From a checkpoint of a small mixture-of-experts model trained on Wikipedia.
Size: 12 layers, vocabulary 32768.
Experts: 48 experts in each of 6 layers, 192 SwiGLU neurons an expert, 2 picks a token, a softmax router.
Training: a variant of SOAP for the experts, 330M tokens, 5031 steps.
Below are experts of layer 9 (counted from 0) of a mixture-of-experts language model. Rows are named router (the router's row for the expert), gate (a neuron's input weights, with its number), up (a neuron's input weights, with its number) and show model dimensions 128-191. Each number is 128 + 24 x the weight over its row's rms, rounded and kept within 0 to 255.
After each expert's rows: "gets" lists some tokens that make up at least twice as much of what it gets as of all text; "mostly gets" lists some tokens that are sent to it at least half of the time. This comes from a sample of Wikipedia text that the model never trained on. Tokens count by the router's weight.

# expert 29
router [130 161 146 158 134  87 133 175 133 143 175 161 150 100 161 128 119 117 134 143 160 102  93 116 176 143 144 125 149 110 121 128  78 149 135 116 147 148 145 145 143 145 110 128 123 114 131 124 141 133  82 107 140 129  99 127 133  98 118 125 142 117 186 159]
gate4 [140  99  92 120 131 105 120 152 179 105 138  70 112 154 122 109  93 134 145 115  87 172 116  75 123 120 137 168 107 118 124  68 188 107 123 155  96 135 148 130 122 133  99 127 140 129 125  98 141 122 138 118 155 131  73  87  78 115 165 121 110 107 117 128]
up4 [150 112 137 140  75 129 127 138 191 103 130 143 135 138 141 131 140 127 135 106  90 169 129 112 134 121 141 142 121 155 160 113 114 109 120 147 121 142 110 161  73 125 130  98 128  95 149 153 165 125 127 144 140 138  90 143 150 145 177  97  75 124  88 136]
gate5 [127 131 139 165 107 134 137 143 121 127 111 157 140 144 146 173 107 124 119 133  80 123 121 132 137 130 125 137 149 166  89 132 162 122 131 134 114 135 121 136 127  98 130 168  88 101  85  96 126 121 117 136 153 131 141  93 145  89 178 147  95 146 131 152]
up5 [134 138 120 152 107 139 149 140 102 107 111 153 114 119 132 141 116 119  95 129  68 127 137 139 155 125 131 143 180 172 102 122 159 146 120 124 113 137 103 132 139 116 130 155  87  99  88 114 120 117 119 136 132 113 108 126 147  84 151 181 131 131 134 148]
gate6 [121 122 132 164 125 149 137 162 125 111 164  96 164 149 143 159 123 121 158 101 147 111 122 135 107 104 113 120 151 118 152 103 148  98  92 107 147 174 145 158 118 127 158 112 193 131 108 131 131 113 168 132 137 113 138 118 137 116 132 134 116 120 149 132]
up6 [158 142 107 127 128 173 135 133 109 111 178 109 124 152 117 154 122 138  96 133 150 141 115 141 121  90 106  75 160 148 145  88 175 145 137 105 130 120 125 107 147  99 101 102 135 122 162 144 102 151 113 100 153 138 155 156 122 140 121 114 107 101  97 111]
gets: "3", "4", "0", "5", "1", "2"
mostly gets: " Succeeded", " Preceded", " −", "′", " Binomial", " +"

# expert 45
router [105 104 126 163 110  97 107 191 119 141 132 143 159 122 154 133 107 133 163 163  88 140 167 134  92 154 174 122 115 139 143  98 139 131  81  87  86 130 140 147 136 127 114 101 129 125 147 120 167 108 127 105 158 126 130  85 111 114 106 106 120  98 149 133]
gate4 [112 111 102 137 106 108 146 110 106  72 114 132  95 159 153 150 101  97 155 124 125 145 123 122 147 147 121 163 122 129 102 142 142  88 155 140 137 122 162 110 153  85 118  93 130 129  98 103  97 139 148 111 146 126 152 124 157  79 109 107  80  68 133 132]
up4 [125 111 159 116 153 134  94 117 121 119 172 166 161 107 127 133 165 143  89  93 131 113 103 148 120 132 124 111 133 139 112  90 122 159 148 128  74 111 116 168 146 137 123 137 129  77 132 141 135 115 161 132 101 132 144 165  97 123 120 150 156 162 125 138]
gate5 [146  99 132 148 114 110 101 140 129 108 136  94 123 134 105 102 129 133 153 137 125  90 138  62  64 162 128 112 133 126 124 129 122 158 152 153 131 110 121 127  93 120 139 156 117 149 144 127 149 113 154  74 125 130 105 106 123 181 143 116 161 128 144 121]
up5 [167 160 145  82 139 133 150 114 125 146 121 156 139 122 155 152 104 130 128 102  73 137 114 156 115 133 157 121 117 108 103 128 146 128 120  76 123 103 175 158 105 152 134  95 160 130 105 155 133 182  98 191 122 124 123 116  88 140 112 113 117 122  81 130]
gate6 [ 84 143 155 137 163 143 139 129 111 130 123 134 121 150 126 175 124 114 132 150 114 108 140 111 123 133 184 107 140 119 160  90 134 118  85 126 144 124  86  73 106 141 122 138  67 109 126 184 112 122 190 124 148 102 115 132 120 107 128 153 121 132 155 128]
up6 [120 173 137 128 140 146 141 120 141 118 106 118 110 100 158 155 140 130 152 140 157 131 174 164  65 193 145 106 138 102 147 132 144 125  97 121 118 139 126 105 125 138 118 126 131 159 156 157 130 140 153 117  96 147  98 114 151  70 105 115 101 116  93 117]
gets: "1", "3", "2", "4", "0", "5"
mostly gets: " UTC", " ft", "sq", " sq", "DST", "km"

# expert 14
router [ 96 148 106 126 146 106 110 105 120 144 158 107 141 153 115 152  89 119 128  93 166  86 162 133 114 136  99 108 111 110 167  91  93 124 126  84 155 166 170 143 157 116 104 148 153  98 138  95 129 140 122 159 104 150 119  99 127  76 162 170 179 155 138 134]
gate2 [114 150 124 148 120 109 175 167 143 131 130 141 109 135 121 141 159 107 142 153  94 102  76 118 103 188 132 114 152 123 138 154 125 148 128 114 125 135 148 157 109 111  98 127 130 106 111 143 145  76 105 139 136 137 160 101 142 120 126 114 123 120  50 140]
up2 [115  96 120 111 152 141 158 142 113 145 146 122 132 114 126 139 114 138 145 104 137 159 149 123 142  90 138 165 127 146 139 105 133 106 119 139 149 124 120 114 144 148 130 117 117 137 140  99 107 143 192 110 141 124 138 106 124 120 136 111 136 138 179 150]
gate3 [128 175 122 143 129  94 131 145 108 101  94 137 135 103 128  97 115 113 175 128 121  98 161  67  96 131 148  96 109 105 151 129 165  92 137 121 157 120 154 125  92 127 104 188 121 121  90 171 121 188 142 137 152 116 147 128 115 117 140 120 107 122 120 125]
up3 [139 149  99 139 138  98 105 155 149  97 115 160 141 128  99  76 104 123 173 114 150  95 192  96 129 133 129 126 129 141 121 117 150 103 112 119 170 122 142 112 121 102 106 163 118 136  87 129 115 175 173 159 112 109 128 132  97 137 126 109 103 102 104 139]
gate4 [124 125 151 137 107  82 130 129 138 133 110 103 150  96 134 113  89 161 162  71 161 124 137 132 155  98 129 102 112 115 129 144 162 116 157 113 135 166 136 158 111 162 167 170 132 134 119 124 139 135 127 131 123 137  96  67 124 134 175 151  55 106  78 156]
up4 [128 126 141 117  97 126  95  91 129 107 113  98 115 137  97 125 143  94 123  82 169 106 134 139 166  84 144 119 106 164 110 129 164 104 106  91 153 135 135 132  92 128 137 127 137 168 119 162 167 157 112 129 121 161 149  60 154 119 122 172  80  71 137 128]
gets: " in", ",", " of", " from", ":", " In"
mostly gets: "In", " in", " In", "From", " throughout", " from"

# expert 12
router [ 75  93 129 140 131 120 110 140  95 110 133 141 141 160 145 145 105 142 118  89 134 101 134 183 122 171 118 127  94 129 141 108 157 144 137 144 140 143 137 147 137 150 141 149 105 100 159 147 159 149 162 139 100 125 148  75 143 102  93 185 131 136 115 131]
gate0 [143  91  98 108  96 160 145 133 149 129 154 148 123 122 101 130  99 108 119 142 117  94 121 134 131 101 116 154 150 189  87  54 160 135 174 122 132 126 120 109  69 110 150 146 156 135 154 140 118 104 139 131 164 139 102  90 119 116 130 142 106 113 132 115]
up0 [135 126 159  79 103 132  98  90 115  96  83 175 142 130 113 130  80 143 102 134  82 132 139 145 163 135 148 127 121 121  85 117 118 122  66 134 136 152 152 123  85 112 117 148 165 117 153 135 115  96 129 105 123 133 145 104 117 118 117 169 127 164 144 154]
gate1 [133 142 156 121 118 130  99 121 127 140 160 127 132 167 137 147 141 130 165 153 126 112  96 133 133 130 112  99 103 106 218 138 121 124 107  81 149  95 134 130 118 130 136 150 135  87 103 115 124 147 175 116 131  86 179 116 124 127 126 163 151 113 169 128]
up1 [110 145 126 114 156 128 136 104 134 125 189 142 111 144 103 155 133 109 152 123 122 109 107 121 147 119 115 111 136 126 168  99 114 109  72 112 154 122 130 144 129 185 120 165 150 125  83  98 113 157 157  93 127 133 146 109 124 117 169 154 141 128 167 137]
gate2 [128 145 158 134 139 165 134 139 156 136 109 131  84 162 157 118 128 139 127 160 158 114 114 113 186 110 169 133 132 128 155  90 121 140 149 141 167  90  92 107 184 112 126 100 106 154 102 129 122 124 153 115 129 171 145 156 159  78 131 163 124 128  95 181]
up2 [160 123 124  96 161 140 139 136 106  85 119 144 165 181 121 150  90 107 124 103  92 145 125 126 128 179 161 182 135 113 101 157 103 123 146 125 105 136 183 105  98 120 131 136 137 105 140 154 179 125 127 121 120 142 112 121 136 166 115 153 106 124 132 155]
gets: "S", "B", "M", " N", " B", "1"
mostly gets: " Clade", " CV", " AD", " Arthropoda", " †", " CS"

# expert 0
router [138 102 107 161 128  98 118  85 156 111 104 107 151  90 159 138 104 119 155 122 103 131 167 143  97 136 120 125 138  99 138 114 125 152 152 141 154  81 154  89 164 163 162 156 112 129 127 154 143 156 161  93 167  95 106 184 164 122 135  90 168 162  88 120]
gate2 [144 145  98 133  94 104 116  92 144 169 162  90  84 138 118 137 166 126 142  84 176 132 100 130 131 104 158  94 125 117 107 162 105 166 169 130 152 112 124  92 107 119 156 112 126  99 116  68 112 118 127 124 104 160 130 148 121 163 192 157 143 122 113 147]
up2 [119 106  66 148 131 111 114  97 114 147 159 127 130 153 122 143 148 140 128  80 134  80 124  99 118 100 137  88 122 112 118 173  90 170 118 124 136 116 152 116 108 152 131 128 130  95 104  70 116 114 133 130 117 129 121 136 115 128 176 181 119 115  58 128]
gate3 [152 127 141 164 146 151 113 144 143 142  91 145  93 109 164 120 110 144 137 119 119  92 122 113 177 120 145 153 157 122 139 130 137  88 101 128 191 108  75 112 132 129 141 138  82 137 158 164  97 154 106 128 160 141 131 139  82 149 114 112 176 163 127 117]
up3 [ 93 160 125 133 100 141 159 143 112  99 136  98 143 154 141  89 127 118 118 128 100 152 118 143 121 137 105 118 115 157 120 136 140 153 165 144  85 112 176 152 133 123 107 120 147 116 128 154 145 103 140 129 116 145 119 119 162 149 131 178 125 136 159  99]
gate4 [132 100 134 164 135 137 124  77 144 143 110 109 148 139  67 161 147 132 109 123 115  97  83 157 104 133  97 142  82  98 144 147 124 146 136 129 155 112 157 132 133  99 102 140 157 101 128 101 153 116 178 156 151  98 116 141 147 135 101 126 168 128 143 158]
up4 [145 121 129 135 122 140  69  64 102 125 128 124 154 106  92 130 143  61 127 170 155 127 102  92 143 133 110 166 156 106 110 125 121 127 104 162 125 118 160 130 123 179  94 105 136 117  95 109  92 131 132 134 147 154 122 107 113 125 107 153 110 126 112 107]
gets: "0", "9", "5", "6", "8", "7"
mostly gets: " US", " UN", " States", " COVID", " Philippine", " Australian"

# expert 21
router [168 177 171 141  96 162 142  75  95 141 149 109 118 148 130 135 148 148 121 154 166 122 108 102 156 107 162 126 144 158  93 118 133 134 119 108 139  97 119 106 115 159 122 138 117 116 151 132 142 157 100 143 111 117 135 108  96 150 104 134 176 102 132 124]
gate2 [129 147 166 143 103  87  96 112 159 118 114  96 163 161 136 160 148 102 101 139 140 102 120 170 161  84 123 134 157 138  90 105 132 112 144  97 106 120 130 144 121 138 136 135 170 169 106 165 113  87 119 165 160 160  94 101 113 135 122 120 114  96 128 115]
up2 [113 126 174 129 106  82 124 108 145  99 162  93 165 164 132 162 143  99 109 128 126  89 117 149 120  75 124 160 144 164 110  93 126 100 142 125  81 125 134 121 142 125 105 141 155 162 130 160 103 102 134 158 148 179 109  92 135 120  93 104 142  86 145 132]
gate3 [106 154 135 123 150 146  69 115 118 181 123 134 100 152 142  88 135  89 125 160 143 123 126 122 124 145  83 120 118 146 140 184 161 116  91 152 125 116 150 142 151 130 175 117 101 110 161 128 102 140 145 104 124 129 140 140 132 103 110 128 103  93 171  85]
up3 [ 82 149 126 123 138 131 107 109 117 170 145 133  94 143 121 116 115  99 109 184 146 129 134 118 140 154  83 123 102 125 134 179 145 155 104 170 119 130 116 133 154 159 145  90 119  84 146 101 108 152 155  96 138 108 146 147 181 114 138 124 124 111 188 110]
gate4 [ 90 126 135 149 151  98 147 132  95  85 168 159  89 135 148 134 119 118 146 114 124 142 149  88 133 122 126 125 139 152 102 157 137  70 147 137 114 132 122 118 164 100 130  92 161 117  96 113 145 140  88 116 126 119 116 159 109 175 131 128 139 117  95 158]
up4 [119 123 111 135  96 143 115  78 132 105 133 106 146 156 139 127  99 101 170 126 156 129 165  90 177 154 120 118 120 151  99 129 124  76 110 161 111 170 136 122 139 110 133  91 154 112 112 128 162 163 128 115 142 136 127 135 119 172 138 145 135  97 121 115]
gets: " not", " was", " more", " is", " be", " were"
mostly gets: " more", " due", " much", " even", " often", " than"

# expert 13
router [ 88 184 112 129 140 154  99 104 131 103 107  76 108 125 128 135 139 138 111 111 147 111 166 134 151 122 147 116 128 164 128 141 128 101 137 130 129 167  75 150 108 163 125 105 118 192 119 110 128 116 157 150 142 157 142 146 136 117 155 135 127 139 113 163]
gate2 [150 154 122 115 113 125 112 122  95 114 118 138 146 133 109 122 134 133 140 175 173 129 110 139 108 112 161 137 138 141 117 111 163 131 146 122 120 129 105 149 116 136 176  99 120 121  90 185 145 104 125 141 136 101 135  90  98 107  91 101 120 121 123 119]
up2 [133 140 116 138 134 142 142 153 153 107  80 124 130 138 111 142 160 131 165 120 152  97  97 180 167  98  64 137 128 161 119 112  90 130 104 114 113 106 118  99 129 108 148  90 157 118  64 116 177 156 110 114 127 124 127 122 123 127 105 159 123 108 150 124]
gate3 [142 117 134 195 141 110 135 110 146 126 144 157  79 109 147 156 118 157 138 122 162 136 139 109 137 148 108 141 151 163 114 124 143 102 130 115 121 162 127 167  95 141 107 151  95 116 155 130 107 146 161 116 132 171  87 137  84 114 128 131  92 112 159 128]
up3 [160 138 123 186 112 112 101 132 170 148 148 161  79 130 150 128 117 145  90 121 124 142 171 124 140 134 157 107 119 153 134 148 130 104 143 105 111 168 149 180  70 149 109 145  95 118 171 134 130 174 154 117 132 148 125 148  93 120 116 129 113 137 153 129]
gate4 [144 105 142 130 190  98 148 172 141 154  73 120 131 113 149 100  94 151 143 136 151 135 152 158 162 126 117 132 162 107 119 157  98 124 184 123 151 139 147 156  96 128 151 103 132 117 104  69 132 122 126 118 121  98 175  62 135 158  79  98 130 132  93 128]
up4 [161 133  68 108 120  90 122 103 123 133 120 164 104 107 175 130 152 112 158 134 133 103 135  96 113 154 137 124 177 133 130 137 156 128  89 150 108 151 112 176 111 133 128 124 139 129 136  88 122 143 133 103 165 134 122 126 143 146 109 127 151 137 118 100]
gets: ",", " and", "),", " that", "\",", ";"
mostly gets: "\",", ",\"", "),", " although", ",", " where"

# expert 41
router [116 109  78 121  82  93 117 140 141 131 108 111 149 106 100 102 125 102 135 160 147 167 179 107 131 155 107 116 139 170 150 116 106  70 131 126 163 132 141 119 129 144 155 131 142 124 142 114  85  92 181 126 125 143 125 101 151 174 158  97 140 105 199 173]
gate2 [146  96 103 150 119  93 173 119 161 120 114 129 149 130 146 120 105 103  77 154 149  94 166 140 112 132 124 128  98 111 106 106 125  99 124 159 146 140 115  97 159 143 139 114 164 146 153 154 129  65 128 108 127 159 120 158 158  83 122 113 104 142 133 137]
up2 [116 118  89 129 139 126  70 113  92 118 152 174  90  86 154  99 140 112 102 128 138 174  90 117 151 146 122 116 153 134 117 134 139 108 120 114 118 119 119 119 128 131  96 124 121 161 139 137 145 149 143 157 129 130 101 127 128  97 154 111 143 109 122 113]
gate3 [138 152 105  85 160  93 131 155  92 132 176 110 115 135 132 102 128 108 106  94 106 100 138 127  84 144 144 145 102 166 131 131 111 104 136 154 109 130 146 135 119  84 141 119 119 134 105  93 100 132 124 165 134 134 156 125 149 160 122 111 102 127 123 141]
up3 [124  93 114  95 129  97 135 152 111 120 171 100 108 150 132 146 114  58 171 122 102 122 102  98 111 136 123 154 161 140 130 127 167 123 154 157 132 103 117 132 125 138 142 143 125 115 101 106  96 109 125 142 150 142 131 128 148 160 160 130 109 128 128 160]
gate4 [122 119 122 125  98 125 131  89 158 109  96 127 170 121 123 107 129 169 168 188 107 109 165 104 143 156 120 155 114 145 136 107 155  90 140 142 118 101 157 112 128 124 121 150 125 156 116 125  96 118 109 152 114 113 143 124 128 119 103 165 141 171 121 115]
up4 [182 166 146 128 155  82 114 126 148 133 165 146  76 109 114 159 144 177 116 130 113 131 154 149  51 134 100 111 148 150 122 110 121 135 138 128 111 128  92 134 116 127 126 161 146 156 104 131 130 189 138 135 111 146 125 119  97 132 118 102 143 118 118 105]
gets: ":", " |", ";", "|", "=", " by"
mostly gets: " ·", " President", " BRA", " ENG", " Website", " ESP"

# expert 31
router [103 137 102 146 152 142 149 102 107 114  92  87 106  75 133 141 133  69 119 162  80 132 111 117 107 107  94 150 133 134 102  95 131 162 132  90 151  75 116 138 127 185 137 140 108 206 131 128 148 118 124 128 153 145 125 151 130 153 163 108 113 123 107 149]
gate2 [ 80 132 131 112 144  87 156 142 125 101 108 127 149 117 162 154 207 137 141 129 112 128 165 145  96 118 148 120 140 125 124 121 137  64 153 108 140 150 128 134 114 141  99 111 105 153 103  97 113 128 115 130 146 110 167 108 154 123 136 127 121 103 106 143]
up2 [139 102 153 133 132 147 112 126 144 120 141 184  92 160  66 128 125 122 104 162 145 134 101 143 121 111 160 122 142 159 126 151 141 144 162 122 147 155 126 113 132 141 130 138 118 156 139 157 124 123 128 132 146 175 107 155 121 160 114 124 130 151 147  97]
gate3 [119 119 167 124 162 151 124 141 137 132  99 149 157 141 112 135 186  99 133 136 153 143 124 109 118 137 121 108 177 153 133 112 120 101 165 133 136 182 134 106 138 123 142 127 157 128 110 130  59  99 150 134 154 122 119 139 149 175 139  91  97 142 123 121]
up3 [ 91 119 180 111 155 111 112 132 197 111 105 135 104 131 126 111 146 144 116 139 125  85 125 155 153 157 162 141 164 168 122 123  99 129 157 130 129 135 123 118 146  93 118 124 149 149 112 142  95 134  93 151 142 105 142  88  96 122 126  94 115 127 128  80]
gate4 [143  81 117 103  92 148 119 130 130 122 113 103  90 154 127 133 124 146 138 164 121 119 119  76 117 136  88 139 129 121 117 101 174  90 134 124 134 178 144 127 118 161 114 155 139 128 152 167 151 118 143 135 111 151 142  89 142 118 149 136 183 151 129  97]
up4 [130 141 169 125 148 163 131  97  88 139  83 162 120 166 116 119 131  78  76 153 134 113 141  94 107 137 145 123 115 177 158 125 110  92  99 155 145 113 126 119 140 113 126 101 119 139 128 133 131 129 126 107 148  74 126 140 144 145 112 114 137 106 120 128]
gets: " first", "th", " second", " First", " World", " National"
mostly gets: " second", " first", " third", " First", " Best", " best"

# expert 15
router [125 120  98 140 129 125 125  95  98 173 125 143 108 130 135 112 143 125 132  87 162  85 120 133 131 121  91 138 148  89 118 152 179 141  85 137 152 117  92 157 128 149  98 153 121 135 130 137 155 147 131 119 132 133 143 163 137 101 139 106 127 128  91 108]
gate2 [134 162 106 109 175 131 135 142 135 169 131 136 130 120 100 112 131 127 114 122 160 126 118 135 135  92  97 128 166 147 113 135 140 115 163  97 147 142 122 119  98 158 117  83 109 103 128 129 129  98 143 147  70 115 137 111 148  96 105  68 111 103 148 163]
up2 [ 97 115 162 124  81 118 138 104 116  77 113 151 103 119 139 121 127 137 175 169 109 143 137 112 131 132 112 127  79 111 158 103 168 174 149 134 108 157  98 150 152 132 104 178 145 151 123 127 146 142 124 129 149 151 106  98 116 171 163 152 174 155 140 115]
gate3 [ 73  61 120 100 151  78 141 119 142 147  66 105 128 134 125 119 123 169 125  93 115 151 117 151 141 154 155 106 166 136 143 133 120 129  78 100 148 156 163 123 140 104 112 143 126  96 133 154 156 149 179 150  96 120 134 142 140 124 126 150  80 142 129 130]
up3 [137 159 130 143 103 161 130 127 146  92 182 130 129 132 147 126  97 106 138 163 150  76 131 117 128  98 118 118 138 104 125 105 113 135 172 129 139 118  81 139 129 168 139 118 152 152 109 107 118 105  88 131 158 133 114  88 130 129 121 153 180 124 176 116]
gate4 [133 122 157 151 103  93 140 133 152 122 149 163 140 134 102 132 114 130 130  78 110 139 122 138 137 127 125 152 108 179 104  84 115 112 151 141 103 164 141 123 174 108  71 100 124 138 104 154 192 174 100 164 148 160 129 113 134 112 129 127 105 147 142 123]
up4 [146 135  97 134 104 122 109 154 109 161 100  88 117 181 115 119 162 171 169 114 116 125 134 130  73 120 145 113 129  76 204 156 116 139 122 138 154 125 141 146 100 142 121 145 134 141 158 120 128 112 107 126 169 131 123 113 110 141 143 119 127 118 146 113]
gets: " the", " a", " The", " an", "The", " his"
mostly gets: " an", " a", " the", "The", " The", " Its"

# expert 33
router [132 136 102 160 127 106 145 122 117 106  82 120 155 131 163 154  76 107 138 138 128 134 184 158 151 120 169 132 104 113 114 136 119 146 145 162 138 136 183  95  96 129 137 128 146 128 154 138 125 122 141 123 154 116 139 135 134 180 153 126 117 150 147 110]
gate2 [167 136 170 117 106 123 152 182 133 123 102 128 100 108 185 108 176 150 155 126 166 123 118 141 115 142 150 113 137 114 131 151 141 132 123  83 137 123 139 131 123  71 109 105 109 114 114 179 105  82 129 174 122  90 128 102 119 137 137  89 112 169 146 118]
up2 [119 123 111 134 132 144 110 129 171 158 159 135 158 133 114 162 114 137 147 113 112 111 131  86 148  95 136 153 130 140 112 116 133 148 131 116 161 162 137 124 150 141 102 122 129 102  58  84  86 124 143 121 145 184 139 108 136 126 129 179 129 135 159 103]
gate3 [100 141  83 116 129 129 103 139  92 136 155 126 136 101 138 139  80 128 118 126 106 114 111 155 172 157 154 152  93 152  71 146 155 140  98 108 112 151 135 102 140  88 187 138 145 122 128 125 138 131 123 110  89 170  89 143  61 144 134 137 113 132 119 112]
up3 [146 139 144 182 130 149 124 108 130 124 128 148 130  95 135 122 133 134 143 144 142 127 100 155 149 144 171  79 153 133 174 148 128  99 128 112 116 126 114 139 135 128 128  79 110 129 147  80 161 128 181  75  96 107 123 187 118 131 130 150 103 153 157 133]
gate4 [153 159 121 133 137 168 160 162 122 123 126 141  75 159 149 123 104 107  86 110 126 126 121 159  87 172 154 125  92 118  92 142 115 146 159 138 147 107 113 150 126 101 124 122 103 133 147  79  96 152  85 156 126 120 111 128 160  90 114 136 128 107 139 119]
up4 [139 116  94 147  86 159  64 136 116 173 113 157 150 142 100 117 164 109 126 115 131 139 126 141 135 170 132 112 156 111 153 104 104 133 123 100 106  75 174 103 118 129  88  79 110 107 114 133 119 134 133 155  97 132 132 133 137 137 127 149 120  97  90 135]
gets: "5", "6", "7", "4", "8", "3"
mostly gets: " century", " ago", "present", " Germany", " pandemic", " War"

# expert 27
router [137 133 112 159 111 161 130  95 127 163 157 113 140 153 128 113 117  92  95 131 197  85 127  79 135 140 121 148 139 161 137  77 123 119 112 115 138 137  65 133 128 135  90 117 149 146 131 125 161 148 106 167  98 130 144 140 144 123 142 132 164 128 108 122]
gate2 [127 104 119 105 125 117 108  93 124  94 147 137 147 135 147 137  84 116 123 132  93 146  96 115  84 152 149  93  93 120 148 137 109 137  93 100 127 103 129 197 117 134  97  98 157 120 118 159 124 153 124 119 122 130 165  92  95 127 111 162 158  98 127 180]
up2 [150 114 173 135 109 127 135 114 148  92 101 142 136 107 161  91 147  80 163  93  77 135 118 161 111 165 145 111 110 143 154 113 176 143 119 122 117  93 110 194 108 121 132 102 187 139 117 102  96 131 158  68 146  95 146 114  82 109 130 133 160 116 126 152]
gate3 [125 132 126 120 110  88 135 150 114 157 137 157 142 144 108 111 112 121 116  84  76 110 162 132 113 101 143 118 122 153 136 155  95 100 151 122  73 167 115 132 184 128 118 185 135 130 134 111 133 119 147 124 162  86 110 168 156 130 100 162  83 107 151 153]
up3 [132 109 134 145 173 152 109 132 124  99 110  95 162  87 129 165 150  95 159 142 125 168 150  85 118 152 123 154 120 101 150  57 160 118 109 122 138 143 187 100  75 126 130 130 113 135 113 148 101 150 153 112 124 145 139 147  87 122 145  75 128 128 139  81]
gate4 [143 130  83 155 130 141 125 116 137  71  94 132  98 122 119  88 178 100 142 178 137 172 121 134 116 142  89 111 122 120 134 130 151 148 115 113 115 132 134 138 200 154 132 146 144 177 117 137 157  89 111 108 127 136 111 141 140 159 130 125 132  98 110 140]
up4 [144 129 128 149 109 125 115 113 127 107 112 148 114 101 138 121 153 137 126 149  93 112 158 131 119 162 111 144 139 145 113  88 152 128 157 110 109 120 101 131 133 127 134 139 157 147 107 153 137 104  90 112 139  89 137 107 123 157 157 136 107 131 109 158]
gets: " was", " is", " were", " be", " are", " had"
mostly gets: " was", " had", " are", " were", " is", " has"

# expert 30
router [153 123 146  95 133 139 134  94  92 106 140 130 152 120 129 115  98 133  92 141 110 152 160 108 157 149 128 108 108 141 114 144 168 133 172 101 133  67 125 128 124  87 143 102 161 149 111 133 157 113 129 138  89 167 125 117 139  84 148 121 163 111  73 138]
gate2 [ 88 121 166 143 142 135  57 131 107 141  75 139 120 132 147 111  88 131 127 115 125 155 153 106 167 126 158  98 150 104 141 172 134 156 158 107 131  83  94 159  90 141 164 116 127 104 130 136 106 128 116 109 168  54 104 118  99 139 134 106 136  69 142 102]
up2 [ 73 155 148 132 126 137 103 125 111 141  88 127 114 131 130 117 118 118 148 112 137 176 124  88 160 153 136  98 143 158 121 177 142 162 117 167 105  90  93 141 125 155 176 134 132  93 135 149 140 143 135 129 141  84 137 149  76 138 133  95  90  56 126  87]
gate3 [119 136 105 110 123 160 114 115 127 152 133 118 147 131 132 126 113 118 151 135 141 110 120 131 155  99 126 129 140 126 152 159 115 121 156 115 117 130 141  91 126 119 171 114 125 124 129 156 143  91 114 125 118  71 117 143 129 132 173 105 112  92 130 113]
up3 [121 140  86 114 126 141 124  98 115 137 118  69 136 153 116 118 112 129 137 140 130 120 125 147 140 142 121 131 131 140 157 130 158 133 147 117 113 105 186  97 119 114 116 123 122 158 106 102 144  92 122 164 124 160 122 146 135 111 179 131  95  95 137 148]
gate4 [124 104 115 107 106 125 106 105 126 121 151 144 113 115 105 138 116 172 139 153 153 183 121 121 134 135 129 143 128 134 116 112 134 141 145 165 131  99  85 181 132 108 115 107  91  88 109  94 112 107 136 131 118 138 154 115 113 115 189 149 120 133 144 131]
up4 [139 128 118 167 160 109 107 142 143 171 113  94 123  91 144 155 151 137 109 129  99 147 118 107  93 108 146 100  99 128 135 134 118 125 130 102 129 108 187 148 107 112 130 155 120 153 164 125 146 115 126 113 123 115 144 142 129 155 120 122 155 186 154 109]
gets: " and", ",", " or", " &", " but", " also"
mostly gets: " and", " but", " or", " &", " However", " although"

# expert 37
router [103 123 105 114 123 114 160 111 115  97 127  97 105 132 128 139 136 101 104 125 121 116 115 107  75 139 107 101 164  98 100 123 133 122 111 118 151 134  94 139 107 125 127 167 154 158 146 126 138 143 137 120 141 130 111 137 167 129 128 130 126 156  95  94]
gate2 [119 119  96 139 144 118 161 143 117  68 141 103 105 153 157 143 126 135  72 126 136 114  87 114 142 113 139 179 120 148 120 155 126 172 155 127 114 164 134 166 146 132 110  88 117 149 136 121 118 146 140  88  70 117 105 146 132 113 108 148 133 113 130 150]
up2 [134 136 149 144 111 129 136  95 145 164 116 127 158 106 108 124 129 120 148 109 104 131 139 137 132 138 106 111 135 117 124 113 102  74 130  99 119 107 100  93 101 118 137 148 108 104 120 158 128 136 136 169 188 144 152  93 129 155 131 135  99 177 145  85]
gate3 [135  98 134 120 119 153 153  93  90 154 132 156 122 168 122 103 113  99 174 122 151 117 121 121 113 153 109 151 144 105 109 136 158 117 122 155 155  82 130  86  96 181 105 100 141 117 179  83 127  74 127 107 135 159 130 116 137 168 138 100 149  99 160 118]
up3 [144 111 153 147 131 129 147 108 103 150 104 130 136 122 122 121 120  76 159 134 160 143 116 144 119 116 118 139 172 134  81  98 154 123 109 142 146 100  89  90  95 169 103 149 121 108 193  99 122 119 128 110 129 147 126  98 132 156 129 128 134  82 124 114]
gate4 [ 91 150 185 115 113 110 148 117 108 128 105 156 117 157 148 136 149 114 116 133 138 148  94 142  95 140  99  63 108 129 140  98 182 114  96 111 134 134 144 145 119 115 104 129 149 139 118 155 151  86 135 155 136 157  86 125 133 102 116 121 135  90 141 135]
up4 [128 129 114  81 113 122 143 110 122 101 141 107 173 154 174 117 112 143 165 141 169 173 109  97 127  84 157 136 144 124 140 166 126 138 128 128 104 163 114 122 188 124 142  67 115  99 162 133 166 128 102 110 151 130 129 198 118 128 102 130 127 135 109 121]
gets: " his", " her", "s", " their", "1", " its"
mostly gets: " his", " their", " her", " this", " His", " its"